Experts of a small language model.
Size: width 128, vocabulary 8985.
Experts: 256 experts in each of 10 layers, 32 SwiGLU neurons an expert.
Below are experts of layer 6 (counted from 0) of a mixture-of-experts language model. Rows are named router (the router's row for the expert), gate (a neuron's input weights, with its number), up (a neuron's input weights, with its number) and show model dimensions 0-127. Each number is 128 + 32 x the weight over its row's rms, rounded and kept within 0 to 255. Numbers have three digits each.
After each expert's rows: a language model's description of what the expert responds to; "gets" lists some tokens that make up at least twice as much of what it gets as of all text. This comes from a sample of Wikipedia text that the model never trained on. Tokens count by the router's weight.

# expert 50
router:160157106101120075178175104144131172162135078130158089119116122147132109145111157088104157125123160097083058163088086213105099142076110151155117152070128133101165156106112133118181146126088138132157103148137079095147139169132129106173168120065126079139107142128136139170087164068140100078137126151090068120100142188144153082180120166140176137070132175183137107141130164165140085171119
gate0:093169098088150090109136133153161123114139017133078137103074097207090085164127135121133126127165080148116165139070130192141133175102194090153103125096086123134158152115136131117153138154111173103112141162090125103114119103116098111121178138069160119093124066099121101099067149149165084176080162104111142141115160146141152125144131184187129101126173087082125130097130131104181148098166
up0:123141182113090092130161148168141126147137105176122162181129085147061041108159102125139153126142113150168085137132133120103119107079151188099195129151124182149161102121112135116074151162165111106130109119136137124162148194166072136156131113130122070181176112164152123154165136179149196080148118142083112074135092133141086143087137118059108129100147121050197150151130171108121133110122
Scientific word endings. Suffix pieces of chemical, biological and technical terms, such as ethylene, axons, oxidase, dimeric, foliage, metabolism.
gets: "in", "on", "ion", "ing", "er", "ia"

# expert 29
router:158162134122148063169192146165132109162134108144131109102121192139129105155131130117085139153127152095079095120142142177118129151130099124170147170102168141096108088114119193156204159175087114099177140130114069115126146172125097154121163093063171106185098128092158130162108124068152176123109132132082049120134181146121139112136139125100201093130141157178187128106145169146199115158128
gate0:154140112139188118162115124159155132154094130164151118117133173166176053139123157124083067129172139139123138147094082086090205147121092124151126148126121101180112115172111121164103114110077120148064126132048113127153118104072106092122131124058188133129127103109173116125064127077154127141132123164113124138112180121100093114144099146110209161172127128176109089104104073091191107166170
up0:109092145111110142104084180087135121134121166177117123135116115189144120105139123160095137145180107137159147222132128181087130186095137154133128199115102100178150105091124094160154151169100076099176097081122094126125141116070172153107161084080057160066111119092045119134137125120136134144124099101104103093141124145114129054105164105178129191153149137142108125103151090134072151157150
Mid-word el and en. Mid-word pieces el, en, ten, iven, often in foreign names, as in Eumelus, Cornelia, Benkelman, Yuen, velocity, welterweight.
gets: "el", "en", "l", "in", "ten", "er"

# expert 62
router:122167134135133105172141117138111134126096128143130124087129151181120113157102138083098118096130149069068071151094096231059109123121084115153133127118141182116117156143088093121126160112075153116116126185152118124127088187129100146124148145114149097168103138039188112181160110100165120071089116106130123119078152201176190100141098121159178107160189149142160106123166125130151092151117
gate0:122137111168140090156174118123123164066083108121136131084158167102089130122175139150082116148139110133183084087138164111161094120071108136149147120160126141111147115142180109099093097124143136148100118175102173233140152088095089081134129118064138136153041149082158146155095121081141144137125075173131163141139109107080105147111190102169121086059168090171108105102142149138122120195115
up0:154130103052109207177154157102166098142101061086152088100124137141150065109157129143133153060123100119147165062118138166132090167150162131167150145116138118118120127131159156172080172106094153151183203209118131133148132160088102178153152123124100142098155133096144129099158126150150128118126126093114112115088146116151128231107138151109082123125199132164121171110105145086150136168098
Line breaks. Line breaks ending infobox fields, title headers like = Dawn Wofford =, and table rows, plus section heading markers like ==See.
gets: "\n", "==", "==C", "==S", "====", "\n\n"

# expert 15
router:194172079072164129196145063111162135164105112120136101052102179130144118112149177100101099129138140067097130128121073141116123127114103140127141160124084145076132099142084135128135131118121135112144074106153123094127148131125102143180109081116167081155083074058139105186101147061112109083113106146160133098095194171147185134134107155090178077099172135135159133156150145143092073119139
gate11:103110115168062139110146165095134126118088128158145133099114046128097155086201149086073159084099141126132115162093167163114126161133142158126174172165110132122200156111075096083134166090128148171113115159169142156073141095076149156195175086134133081176108139136120091114149138121168092157142113083181135102100117101112103177103154145167160077131106112103100175149100107155176098157095
up11:054113151178128137061087122104127094125140120193152151187152110157121094116113127146121103175145150158119072127181154122121049188125102098103141134110080191127114212158171088103157153112171134137129112093084099106122131125190168156165096122080147117110162099093072127161119100139088170075140075131089143160094105125165125095134142141151097088084091164119151131096153106162083136145123
Nationality and country adjectives. Nationality or country adjectives and name parts before nouns, such as Polish band, American University, French vessel, US Army, Red Sox.
gets: "ian", " American", " British", " German", " U.S.", " National"

# expert 33
router:132110155127135146171141094122122096128119152113132107060096194135138126128093135106135118160119154084118160132114089146102084118082114088135179148075138184115184108109111118081135176132078187140136106137110065088136088163109148157177157170115182052132088115135154077135147125052113113114105129115138097098118181176197150057184145104112136144128157087133146066127186082090138140153129
gate0:112106082102157181145076199128140100169127187159155100088199134131141149161085085103125126079134165143185169071066145104106098124119104095146150101115110123129126166114119087122144131087134119148140159126157064137158087147097196106146133129134173072154133102093170162184099110129134139122119080179123113151179131120153188125170092059123117126047134127144072099132170139097116143126096
up0:164104120061118097153174085141154064133134137105051122135143077158100095134179148165126121111161096136137099086145104159167151124181157165122090110141134150113141127075130021125079114110103094077133112147161143091127188145161147122134153131128162087111121165139070140123166161054108156116130126073124171167083152121129081196141086158123114127150168167150177097111099160177133096132141
Agent and credit prepositions. Prepositions and labels in credits and sports tables: by after played/hosted/succeeded, featuring, against, vs., Born:, and table separators.
gets: " by", " |", " of", " with", " from", ":"

# expert 24
router:161130150148115121165121115156145158188069132169125119048148141115099120149154135099110087128179140134077144105141123190103106109121100067140106161063154104093092149137093120117158177129109199095126097160122113073160103155108122142153118157146128057142092081107087128173128155144170136109120104081088073140132167184159169066150135129145201127092157081144184149150142150119129067132174
gate0:116101155120110070067109099157116131146165092130108071139123112158142082131120066125107136139134189138127131082068145079177134182112123173117079123106132119078110129134184216140105144101124065163085147120129166163176129156159156148131126150117087162179081147102172065180093140208189154070092166128134133132102121118141096165115116148158134133091171164170121115143157105149155113116114
up0:158241134114161109162107153142132140129105141120210227166108123121153099176107119140169127111176156097125125146141114117173115102130093165158169104140104165119109138073074148041146065106123116142170115129139148143111088135128091131171094149076101123116171112158090155112101132127118153152144182156151129129090155116183120159173138140127113043074165158130091128119146133170107168109139
Letter p pieces. Standalone p or P pieces starting or inside words, e.g. Valparaíso, repurposed, People, Piper, Pellegrini.
gets: "p", " P", " p", "P", "-p", " 0"

# expert 6
router:169140122092119149160168089134161141142096073174168076041143169142114106141132114110151136115163137132140100093119144188103073115121087133144166123118098197095164116134105092124126163087077205138188093173121110089101100163109133122150141172131138143200124137094132051177120127108118107109117151067141111102148147150145156078121156126133203100087130185185092149115119140160168130152094
gate0:207122121092082109160148108124132185108165142143113035143111134126166133087152134166175177127112124114105098136064162094098150109116098137123034162154135127089118055135134120114094166164139149145144147102162100144125163139127157153118143174118068128183084090118153179130126102103149124147117111083132123130093102119195096153163095114102214159126172128133126168145148050085152110099132
up0:154131126147122136129101109125098203105079121109170169104094192101160119088162163202070166174105124115148179140166111167094082149170096148109064135149163161104134108132105090098106116092148135080132135183109125190084118081134128089135103157117148182152122134138143148102069142087136170153137091122144207146145177137152094098140098162181205146122111153135120145143124162187131126162166
Word-start fragments, football positions. Early word fragments such as def, ref, app, invol, the v in Honvéd, plus DF/MF/FW position codes in squad tables.
gets: "v", "end", " def", " ref", "f", " "

# expert 9
router:126119133167080136155172117101159132187073120125145100144129197139106142150124151095138137145117182120120135157096059187056057178154116078179097150116121161103131167139097101160178139139081129082136110113103076083084114139115104116117206173072138078154119163085139124143106110060101104094109152128129114113070162122144155111138124124131170158113173139134171048144130153099113103147159
gate0:134110049170118154083188124125132156117077091127172144112129071107126100136137090155155126122110119111143137106155155077137075098140071160103112083113116197103073077118127164167126111090098128139085063111137099057111116185144142147156154103075126102166183152105153126130130123085136070119149151093177127087129050157199152157121096129116135114148098099135117186107134119135056146132155
up0:094185146095110116132081093058155145090209189142140172147132137142159120116100090098130123090196151119161159137187167164088170118118201135167078150121155061132092175137164068129131149108168154144157099178107144166141156156121079098141099133155122141135072113114135084105144154164149100183141140132169121128089170108166095150173133096144118134143172148126119190167120135133133094123181
Proper-name first pieces. Opening word pieces of surnames and place names after a first name or in tables, such as Har(riman), Port(land), Sant(iago), Le, Ed.
gets: " Mar", " Le", " El", " Ed", " Har", " Ad"

# expert 23
router:165225106135126132135146109160149155186122123143133130119100167146110149135104130095103100123176151116085109159076111158112107123073084127167104145084095189066120130138100116111212180166096191128166093136121119101114104137125152125166138136070156078158078117096135074167117146125139062088122145101077093137052140169162133069149139174120159106090168144145120131152165138165142117151085
gate4:154100128134077168155164146089133108099131166126132133128157134116138072147183121114079091113141163088125105078099129117117116137118149038134124124110155130114166118103109173110158096145174100153128190050116167138096107203114151090101135163123118062151138091103138061128126036150128106082127200076124084171118109142144160161147169159130089134165157062130121116104129079117101161099093
up4:150119149113123179121197182092117060063153158106104147149156184142156072139127130123145105094128159124111083076144104170164118101159148126097145090107151165159097172091117173135151091127147143158132122170191147128131117098160179151102157220141170091120170152084165115105126156134117147155102179146187117133115107118163176127174151199117093130139153151090127091075125099078091171139104
Line breaks and table bars. Line breaks after headings or colons that introduce lists and quotes, and pipe separators between number cells in sports or results tables.
gets: "\n", " |", "|", " 0", " Date", " 1"

# expert 8
router:124153130094145128139100120137142172208142164165108131123124171137152125174152123113082108139116166044105118090068138153060090127134114115153138140103150143142132160165073105147199169094052161094098100083118098090079109194092111104169161126115154090152124120097152100170099166112144125121142149144092088115131199170179153063148132130151160157142159161169158165146187120101100111144153
gate0:119198087119106106067107131160166120176153204104103089092127154123115052074205151103137117111105117142052080062107111161118078118089158143165166155154050100114141125148117115138193138148154141134100136072152192147157148122099122125121184097127184111176105163094151116170122173101103142103124108166134101116129135161158118118131134079093129112127109121134120120085141095151076116096149
up0:118123140130110145137171150127109071114100094122136076127120164101107107173146117176066122154115142086086086130076083115092188087197133117109166149112132181161081139133141105160135097138110099140143181136197161104111144182164115111088092111168123108026143110152116064112179165151107132094090082111056152162114102137111128167182131145117130114115078150176150141125114131125103122068175
Colons and list introducers. Colons ending labels or URL schemes, as in https:, Website:, Language:, plus words introducing lists such as including, such as, titled.
gets: ":", "s:", " as", " including", " that", " called"

# expert 12
router:167149119103116143135126145099137121157092083155129112089119115145150080153110141105102150118158174049028116146123074194056150121092080095161132207120139093080158152165119148132119140127088154159135070110096099113093098188120136175121129147122108086163112072102094145176105159096166136091108121166144116113120140159176156080144129140126152134084191165206169104122142141125146096144136
gate0:087160178151125118146111167056126131116122119107120114096146201080116128092155118096101086110108131123135099148174169063114085162146109126122122132139178115077120123072095115188119141145132108068130083100120137088102138195092154088101096127129109156111075064171125062134127141101120081129091128116097108040170166126114123105140101141139172091175125198152115137175086120138143154198152
up0:162117099139126146069141126108174125143131140192135171151147173081146137154150105097103140071132186079150164109166140148138173117126170118132140132166090118108156115132134134162103101120112122124137140167203124115168070142098136131133067151156143098210067115110157187082156092087140083152142127175148188100130052131103147216135164085118190142081098148109105133113144139144154111179152
Closing parentheses. Closing brackets, often joined to a digit, ending years or spans like (born 1963), (2019–present), (1987), and infobox labels like Genres.
gets: ")", "\"", "),", "3)", "1)", "2)"

# expert 52
router:154181105151127079162187134150135165139106120164173044133135135095138069145113170081068182103107130102125112154133088164125102088122064153132144156102179113080141112193082176097105137139089147092120098149141094114141047112161130147116139166127155073164136147063118121225131175091094104088120139134143099115116133120109177092133090159101162117111136158173143120103116124132125092173119
gate0:105167120114200094158142154127135166127130068095141037113145129093145132139112125101111042116119177069114149103125125143174079049138059134115112084131135137168156102151118144126090138130106134186142086140147134146087066098106124098103193123103116137134172088087149116170168119112129162119107081079123128124150123110106177186131150109147192139130131085130090093121087151102181087105181
up0:127128156150136152134149149106120157139094137207158115132161066092103103093106133173152084139124175127098140125087127103169167099108120154122126091074088083168170146113194134136091147145147162168110111109143119094143108134207118126222209075122158179140132161146154142133116116068154122124089189132100161171106124092116184119108104128200144145111090174081120089145129165091150160126097
The piece er. The piece er inside or closing words and names, as in Gall|er|y, Ten|er|ife, law|yer, em|er|itus; also his, her.
gets: "er", "\"", " his", " her", " Her", ")"

# expert 34
router:129152150167067118158157116119158170170151125144173128102127108128104124171131135075111097138158149097113109102084100152120118129165105079155126189068098156099114124122091154106116171107122165052112123162108071107129162205118076109168134208064120074194135109076132085152136135113130096084095121115130134124095184126111144055165152131124172140056142124168130111135119120099145183173137
gate0:141113187176095165112103178140191184122118116160109094142149124140136162132134070089103110166190172135138158138093141130109129099188124116169115140064128148072136167144121164096133080105124143127107076190120066103058152131078104168167106097111133203161133113091130092133127142131137130145094142138121126194106167103101068110172183102138165154102162123161102111154126141081169171154081
up0:137136130122119113137080147146182096136129131122115095139066116160180133167133066116118090159103128138157100106148132100094095100183074119114178141090148167121138018126106172154151135200108086127126099037098087132133065109095101142105150143165142106162122054145117119159191141180153113183108144164141137149099099137104086153140109145103134171125116160164149116091135117078127139134054
Mid-word e-syllables. Vowel-ending syllable pieces inside words, such as se, le, re, ro, ce, as in corp|se, underpriv|ile|ged, nonp|ro|fit.
gets: "le", "re", "se", " out", "ro", "ce"

# expert 5
router:173116118102139152129162102081128143108124105119103059067115179142123141139121122093118155130154166106118129151107122177077075160127115115124162156087157187064119155199077159084128130166061194117183100171166078134092100150122121162124152123118131081154137069100185060146134132071119096118078126142111083118107174185143147104167134105092136131117170100112167102134187090145131131115148
gate0:154140070089142141096085149193138191200136127162108116134108150125146126168132167116144089118151199149136095134160135135110164087098084130105131166058148135105084143157125131109183091135027164095123116095147129169120102129139073170131142144088123122122131117130094118178172168121069147075112112125125188093109118168070089146120093123164084110107137123126127129120125080202137207127141
up0:137150100131120203069146154140182202149128092125134121131103093153135087102153155145131123140165156141096145126148148157096112089114097193118140172114155208110102155208120109082119110151042207111165106126188081160128053120170153175123173122111137080103081099140128104138138145091110139120087144140139127114043159115097149125094103102151125108095128108106139128132098100153125169087133
Award and affiliation prepositions. Prepositions and articles in award, honour, membership and appointment phrases in biographies, such as member of the, nominated for, voted, Fellow.
gets: " of", " the", " as", " at", " by", " for"

# expert 61
router:127100109096083060140177118159153157110085114155134126089092183122150123121075146075131127148158144101058152094115092178083082119115123156152158154058116129124112132174139115153174211089105202116086127157108099103163105163124132127138103144106155094115112118105100114166135165086110125089154133076099114076123162169150105076161135095091194065123150170145130126139177143139142091187095
gate0:154158132090141107096063107165142092136080110167062051095140113074159050148139037116109119160135150134085134137114113128099170186090162105106078124095134108149078130117103124120105145117160145118085151140159100171148104177129119140115114105125176153167059101130135123137137158158144116115135121121130129134103158196056115105197062155121137147172146132133095053115125072149099129111134
up0:150123106160142082191108141099160186199178166147131145170100116190092168103148143118081117080134143133109162093111125138156144107155121139104150113160103092129172158102133067103152207076126109155146172096085114062109191119165133112084080139134167058128081112053118168091115128165090124127087110184108121096100104088133123195095132139141111115101132136103133095167116143103105135144102
Single letters in names. Single-letter pieces like S, t, k, z inside or starting names, frequent in Polish and Slavic spellings, plus blank table cells.
gets: " S", "t", "k", " ", "z", "y"

# expert 35
router:166169130129122110169174114132101186129143118144129109121093132139101102135106113117043154130076167100088109126140139183095103111107147134132127157031100181069149140088096109103165127111060175083108105160093086100113142191142138167206132132097152108133156149084133134159098143082092128103138185135110080079129139120173144062156141148139149126098136166154112136056186141116111138166098
gate0:138097076159144149123129186137147074134152104133096105142094122171118144141147182173074164072146124151109139111066149105159164145068115106095124114082098128083117181136149145140131104095105082110124120160152120135161100136127116115144141108071121093116096182083152128143171181109119149107173134111036150123137114170138128116122143171141101122153055137071073071145181118063031129129116
up0:135093151091176165176129152132129142121170153120083154097158135163100100118127094156127138058147095165117122169096166161137124157159106118137171111125160113166084144152092159192097097164144107080114090134124104143134120091142186117093151136170125170101106131116134080114059064147142117129163193131125171130127124154077140096176109084175150126146187146074149121155173108021126073177146
Verb suffixes ing, ed. Final suffixes completing verbs and nouns, mainly ing, plus ed, ate, ure, as in lobbying, cooling, smoking, duplicated, sewer.
gets: "ing", "ed", "s", "ating", "ation", "ate"

# expert 40
router:188153065103123112159136125112165132202126137105196117126167157135193123138141131090130113114157133113096107159127089143085084122100128099130109171117131177115148143115114165097134167093114153135155089137138157103127107137078106150127152139136143077120128132101141134176079148141185100047094113121130027112118122208121181124206149160093139074106177127110153098120203124169137139182105
gate11:121137098109129155094119151096165139152154128138106115137148226169113123087098125112120055143104172142084133160118128139112120135147097125142159184134100224143133064101117107142170120165127129099135085111123135113097106085130179147094166127163164074162124117127187217139070135132162134068173155102143081095135089100136127185112106120093193135135147128084090139114091110125041128131119
up11:154202074133143112144134115121140178129094167141075171172153103120104099177098161137123083086164058102117145117193183154151097119126125139192132172142125083134098144127133184107145090096111138091105120174161119109123115132047095068093086130127130091136103144055140157134099142143141143095193150110132126100175089164148110089155207108154100112111168117122135111086132112093073147092150
Letter c inside words. The letter c or a c-syllable in mid-word, as in pod|c|aster, as|c|ends, Mun|c|ie, per|c|ussion, conc|urrency.
gets: "c", "C", "-c", "anc", ".", "rac"

# expert 17
router:166164106100120108170180068165160155192134104186171132091057122130107118184133114103110153141139185084112101123122099193101128141118073067168122146079109161138113126183085191157173169151120149133145102144139101062121115143104118130152160177130125101132097143138139126147115115134161116052125146083090078094125149167117156059162099170171182130090139108174154125122131146143179124142111
gate0:169110145128120128156226079156124111096132179143161162144104125140074142106113100099119123132081159095133158099160177115141096135109120095175162135147152175140132079140093148065124136101156152152161133141111106151157148133168078108133127172060130131083084127115106175114174111103122165089162158055086095085153172126111129094115074158169204102108166128155157113077132065068159150122098
up0:125110152104119148136134099077125122188094129137126088121128119147154145169131145140161118166117085150173119169178060142113133158155125199165111116135168119100136159049157131136140170074104119071093045059118119177167113133120177116130167115094103158145168162103072065127143113115148079181175110148182125173171147143172141191124156155151103134124128130084060106120137148084121124104157
Word-initial consonant clusters. Opening pieces of a word or stem, often gr, qu, equ, str, as in pilgrimage, degradation, ingredients, exist, addition.
gets: "qu", "gr", " ", "r", " equ", "d"

# expert 11
router:132151147108164135120118111098132128105089105173112107151124138136125076116093188106098107163141212137113127183127121183070140152097098167103081167107105124121098151117081119128157159100086140108102111126110117093153084146142080177120158151169095091176117144083153146225116124037146112091147106127125088122089147150173188096202115127160175126121159158164148110106148148126166095202124
gate0:211142114111163073166126129133071134131121149132130132158133131106147137086135158130159120157163101088071123199125100147130167098159132157123110214132166190109117116105064149139098135129184094157160121142090109106132097092177138188111181112142060177104138177099163144131143154138144133092112156143122132143190083165157127147177062128134197084121172163170164099135142110110181135147126
up0:080087120147117132162105124142162134182137116146113132089157162126152128092158146126085153095187077134133099068177195110137071130106130107130115138131120122094127125080118154154149098120071160083161157174129165150143127162117184108098074153118205109144089085131115124072078164149094109154085139080116124080095216106147123119076172159062101158181073110121100146123154104159119128092110
Syllables ending in g. Word-internal pieces ending in g, mostly ag, og, ug, eg, ig, as in diagram, catalog, champagne, illegally, legendarium.
gets: "ag", "og", "g", ")", "ug", "eg"

# expert 21
router:142164129120123099151156046159151134182086113143166090101107168140154142123083167098102111129166161088093091120102081181091107151085073075163131149097129150103158160146075146145140192082080164117134097175163123077137107177090135120141149161068134083163113110131112090168118143089127075069149140140085077110095164179172173075162128124139162129097147129161146096135177148126122126166110
gate0:119116153156177160101089071105097175152118109172118142094146160117177111111134153145150049145125047116104129115112138135045056152114120135157187139123059124177138151127116128102160163114109167125192080122102136147083167121121179108104144138090107111135139174132130150124121069142173125110131090141126165066081148121114147103137104132143094111086180130158202110107155142107218156117103
up0:107172123085088127097127094065145156105116212119090090194113113130123161152113127159138146105109125138129151126166105131181169164180115099176055115059166145038082106125140124173148168112137162176102112110145124100097185136117107123163104123168152122180133093166170161104147114100099139140138120147113165073136147175149132172145150115109121193145159138141077187170174114159105087133129
Example-introducing words. Words introducing examples or inclusions in running prose, above all as after such, plus including, particularly, like, using, and in.
gets: "-", " in", " as", " including", " by", " used"

# expert 60
router:175172125128080129159102150119196108154096125198162115098122137163105155149129146070070122121118168092088117143149137152120082144128129148118159169129107144099180122124098145152104195122120153128145105112118092135086118162108080145141160150113163071175085137080158133174104170063146107072129130101087105131094181179119168106229142146147205143119149162136103120126186153136120113164076
gate0:166182169088146098159090045090179161071132100147186113133126166160128150106134097180098154090149121154192156108131057145132094183142081123164113154134136147132144151092113133129138162113140098120145178125158080102134101099125137169139111161145146114153104132143151183151128135117143112147114129176137149115112145148046165136191106108092165129165206043132137123122104061132128145078174
up0:117061091117146081134097093128120132081155094147120137147135145116098065101115177106105131085162096068110104128151092145083130119098120148184130094064132178157170142053166088120090066147129147120123114103075097080162168058119153118149134159120145160108067154100102146073147092060162101103110141119079167126103116079127092129169125063108126137138094121119099110146150180144164159174113
Digits in coordinates and decimals. Single or paired digits in geographic coordinates after degree or minute marks, decimals, times and ISBNs, e.g. 106°49′.
gets: "2", "5", "1", "4", "7", "8"

# expert 63
router:159180156091088115149168121118119122116087111148168057051107169104180127120106142100129129111182150132065102158083074156093091208110102079187110187111117096082160154159112134122185170100100209100129099132147149094143141164127135169140142132164124093164097100114123106160106105107155108102131116096135117137156136148122172079147125166139198125155153096113098098135177117155081106137081
gate0:071127177161161135140157182159132149116129131119157095080118141143119101111141119067141090074107170155142165151157149157125142130096123098201190236164116137124160105127183097153156103189100186138109095137164152136123112082114074127181117151119132185152157117101113074089147164097179130089155126082177111155098162153117087121169145131140107070109125104132150073091113094142093134151150
up0:120146123113121077152107126160101153149099103118114083156146139119062135134080098159091150072142166151136128141139124125125149101105074097149159194116157129148133116159110064098141118200117193121059113141125148145080079080184107128198122157107126053179111142135076090090102160139173132137135140163131152155114064065113104142110119144153083085088127146128065123096107105181162156138074
Word-initial Latin prefixes. Opening prefix pieces of longer words, such as cont in contested/contender/contribute, plus ex, am, att, comm, acc, int.
gets: " Am", " cont", " ex", " t", " am", " att"

# expert 59
router:164119119108158126130155132144105145155099100095184131100087155137096175094106151126090109174173153099069121090104106195152093156137112074178099113088142136065117130125087161106172145086093129096141097151097102058088129153123111234141155138121128119201100114119126105149090108129152108084128109097101117036102136161164118077133150118079178131117131164130171084123191136109123110129162
gate0:130080058106138126154131178121112091134091170100147083158104107115156111107181161151147091162084134144089101134141139157111142111185123143119137176108121101081137189147114184138089101122178122117155154134132121071171122126174147160120171134152148135187070105100089123099099105120159140129187138060147079063092168132197122090164125111070175126130155124086204164146135151085137110081127
up0:153108121111194144145118178083131130124087150157190148103148152116133187112123157150106184134101100105130110132103151158146139157121151099099083083084112172081100112171103167126114165127117108122103129153084141115111156112126149098059182129124098141168131085111113085093142123067153121146191108091090142081161141074132092144108133061098190136145154063097186130103194177181092125066149
Pieces ending in st, ct. Pieces ending in st, est, ent, ct, often before or/ory, as in bystander, Dorchester, orchestration, abstinence, elect, direct.
gets: "st", "ent", "est", "et", "ast", "ist"

# expert 22
router:147107071126094056167160106143144143168083127131153127099133153155115087147121144097106149131131193061101129115099099150090125153071053129160103184091109166073164152206137131137192230133113152149114076125129105107106149113133154125136137095161132077136138111128106086113134102123147095060118150124107111095140182134130170092183108144114172094111158121188137132134130136175171147176104
gate0:095160133093137116110143068149166079124059125179167138079163142135140072130092126139127113149095175124159134129104115142096093120115091127105105141140153165087138159083086159129101144129148065174119093069156122096135158137149164141171224147189174106097093145111113100069146110143132142172033108145192129136155140113130124103104098185093143107138130151109163137132212143101127131172091
up0:165115142122134087139147151134166162096091144145121107109134134179126170141089118128175166119114180058222114153114186103103104113085091081143117081171145147154099142122149142098147141144114189177088090101065132124141160071153146126160208131110145139155206160112060100119133124138196114160083146155143085124148114152139119100123181138075137134153136144142133088132156151111167186177101
Word-initial S and clusters. Opening pieces s, br, pr, gr, tr, pl starting a split word, such as s|ale, br|utality, pl|astic, S|apper.
gets: " s", " S", "r", " Br", " Pr", " Tr"

# expert 54
router:174107099135117143134129107139167137146107123177154138129122153123144137101121202099148134152138199136094130116130103118096115126113074128138119142064112165145111181122062114125140217136056146127146110178152118099154147158097089128130175168144161117136092098073161150205172201107133120074117132085104024090072146169135121096172142140159189106116121140168170115129155121134148138144099
gate0:170174139148182135096103056151167070131124131155125150088143168108123116084117099146136069133133070110076157131132129105134098129143168130201164102117091134120132159150190153114141179172117110138081128141085095136106121148114115103202166108123160052123096205092149188172123119119070125130150148095130090078140143148132177145171140115104154123130123149155145116068203106097137089167162
up0:101169128119110110177110211151090132102199131102113077146135151143150136157131074136107147141183137125131124226077161142106204134133092135152125159125169129086120105125072172185127085152149131120163142123101176157119094135162156153161090147114078157085137074135095120075065179134117153086167131098111100152094099134150124142136131126138072141129147080132174190155098070133124095098120
Letter g and list line breaks. The g piece inside words like Ardgartan, progestin, Sedgewick, plus line breaks after list items ending in a closing parenthesis.
gets: "g", "\n", "\n ", "ag", " G", " then"

# expert 30
router:139115107116076072165143102109194124199139091160135109127103118148161167117135162033120128109136158086101073116094115180100049150115118122162147151085131222083128147146110117176149144119142173106116109141125103123117131203094079129128136121087156130124083098084140106196175156120151074139115150104117102142125143130123132071209098153137172150073136147172131096138137136107139163130134
gate0:212073094136081118121157105112163079167118113112188111139080069105117193116182099124148161119118148074126131125114196138087127145130121143168121168107143147103104180071175126114124091111154142124136115148135130120114120132155140100164160068095159157131092147147102159189148079130137137105122202093125121107153129116161142108146127149085103046073125172207180106115116089137150192145115
up0:134147112108139129090181110089117146104075081161152167147174164147177096091119100109189096125193121144153175103080124101125131147176136153169139081097116130072083164095151112147140121090086179114122089179130129136098137170214141124108147113124135164094149095128049134198157121144141101128154095117124122135112072127175127150169090167158118135129150144142051145124135102189117195125083
Mid-word ra/re syllables. Inner or opening syllables like ra, re, co, redu inside verbs and nouns, e.g. contractors, embrace, fundraising, reduce.
gets: " re", "ra", " co", "-", " se", " Le"

# expert 57
router:186131102097196149131110111129126122221141135105166094116147161154114156143105193132073108146138153137126137116141130177101105161146093128136112171042150132093169116165102088142174161152057147105172125140118168106113142174121092208161157138120171109208146144089129098126112144090095123087095136108144107155105130158127152070159149094124192123083124114112168063128131171165171148136107
gate0:209094162111115147180166151115075098151203140144151089116114118102116132110137151149122103165089173144118157144165140204109101182134136146091137140131115185136185106148131090147132155130151151129133101140040076103104110170152114172089071159121138134150164124108172098117108075081103115152134146146200093145118122110156163116117105127135233101100178134100102111175112104175102159117122
up0:169126118151110169136155092078084131126224141125158056131114104137112107168116087160145109125069136132147157126133181177118146120098088204046088151134103150129085111098132117122087088092123109082088133161109135146161148157127079115065086145136156088103130132083161142185114169145100168184192180153147147117129081111147118168114104143138118119097142193161102105121128091109124183153141
Ordinal words and suffixes. Ordinals and ordinal suffixes, such as first, second, final, 3rd, -th in 100th, plus th inside words like unauthorized.
gets: "th", " first", " second", " Th", "ph", " th"

# expert 14
router:119111108164094062149189094139176114150141126180157092133119134140093129125138141093091053134117140103121092134052095144098126115122111108133159139097106147082109094106104180107120175116118115094138073151122098149151137178075087161149166161116128082216092099086155119159160179137143098082115109136097112115109156153120163105210105172102161127123161104198129062188148143106175139139149
gate0:106129122140137143107080108090094098107124084133144102143118117122119094128079129149134116071047178110124127103139154183091084134156070181076146185145165120096141234165131121165085151103120164156131139093169101078086108081199158121131109179120156143080133125114127193075122123121153123118115093068158096158119129077181143101075126136103128146119185152144119101084141100102103099147139
up0:131138135128066179140086130212218124145140130200125110101143150142172090112125131054139118079179165134142158084166106151120137118149102142151151112145135097194127168131146110100121157080070101112076068151150143128046126164118114123169064141122110114132145073124093120149150110154126127159089106159130140071173106120169095136101203129125114098127083091154151126149127085172165139121119
Mid-word consonant syllables. Short word-piece syllables inside rare names and words, often r-clusters, like Ibrox's bro, Mantronik's ron, Dreamee's re.
gets: "re", "ro", "he", "ron", "ru", "un"

# expert 46
router:134183098099160143181120116117159123136143112155175071131156118147099160154104135137103103110128169093134134106066092185085096177090149121170094151106151137129164112155086115134129155094132190150150100119150138124099093160121133157161082088111111029162126113096149133215118162103132077084123087098118093109089158193138167080216111099163156121107142142152101117110189132116153080135097
gate0:112137146072132124110123125157121080151142124112115123074139119080099190136139100119155160141055072080093127142198144126140116110182102109121134138133150110137149187145099160132037104086119143086144123139108154146074124074165122141098099149143087135108170160144127073111098105150162104093101123131142081114161151138181154102142115098077192131086065148165206113163063163109174082142151
up0:169119125132151082122112130173073148121147117095120155119121145064144173102133121195167162090118132095084111193176198153130083115128113139086118142150162089131163165129179091146153141061176140175128100075127080136129159099187112146107069095182103110111144159139102141121164139131147139132137168172140139149174164113210097162173114131109113142183189158090132121123123049144143163115126
Capitals in acronyms. Single or paired capital letters continuing acronyms and codes, such as PD|B, FAR|C, F|BI, COSPAR ID letters.
gets: "C", "P", "S", "E", "T", "B"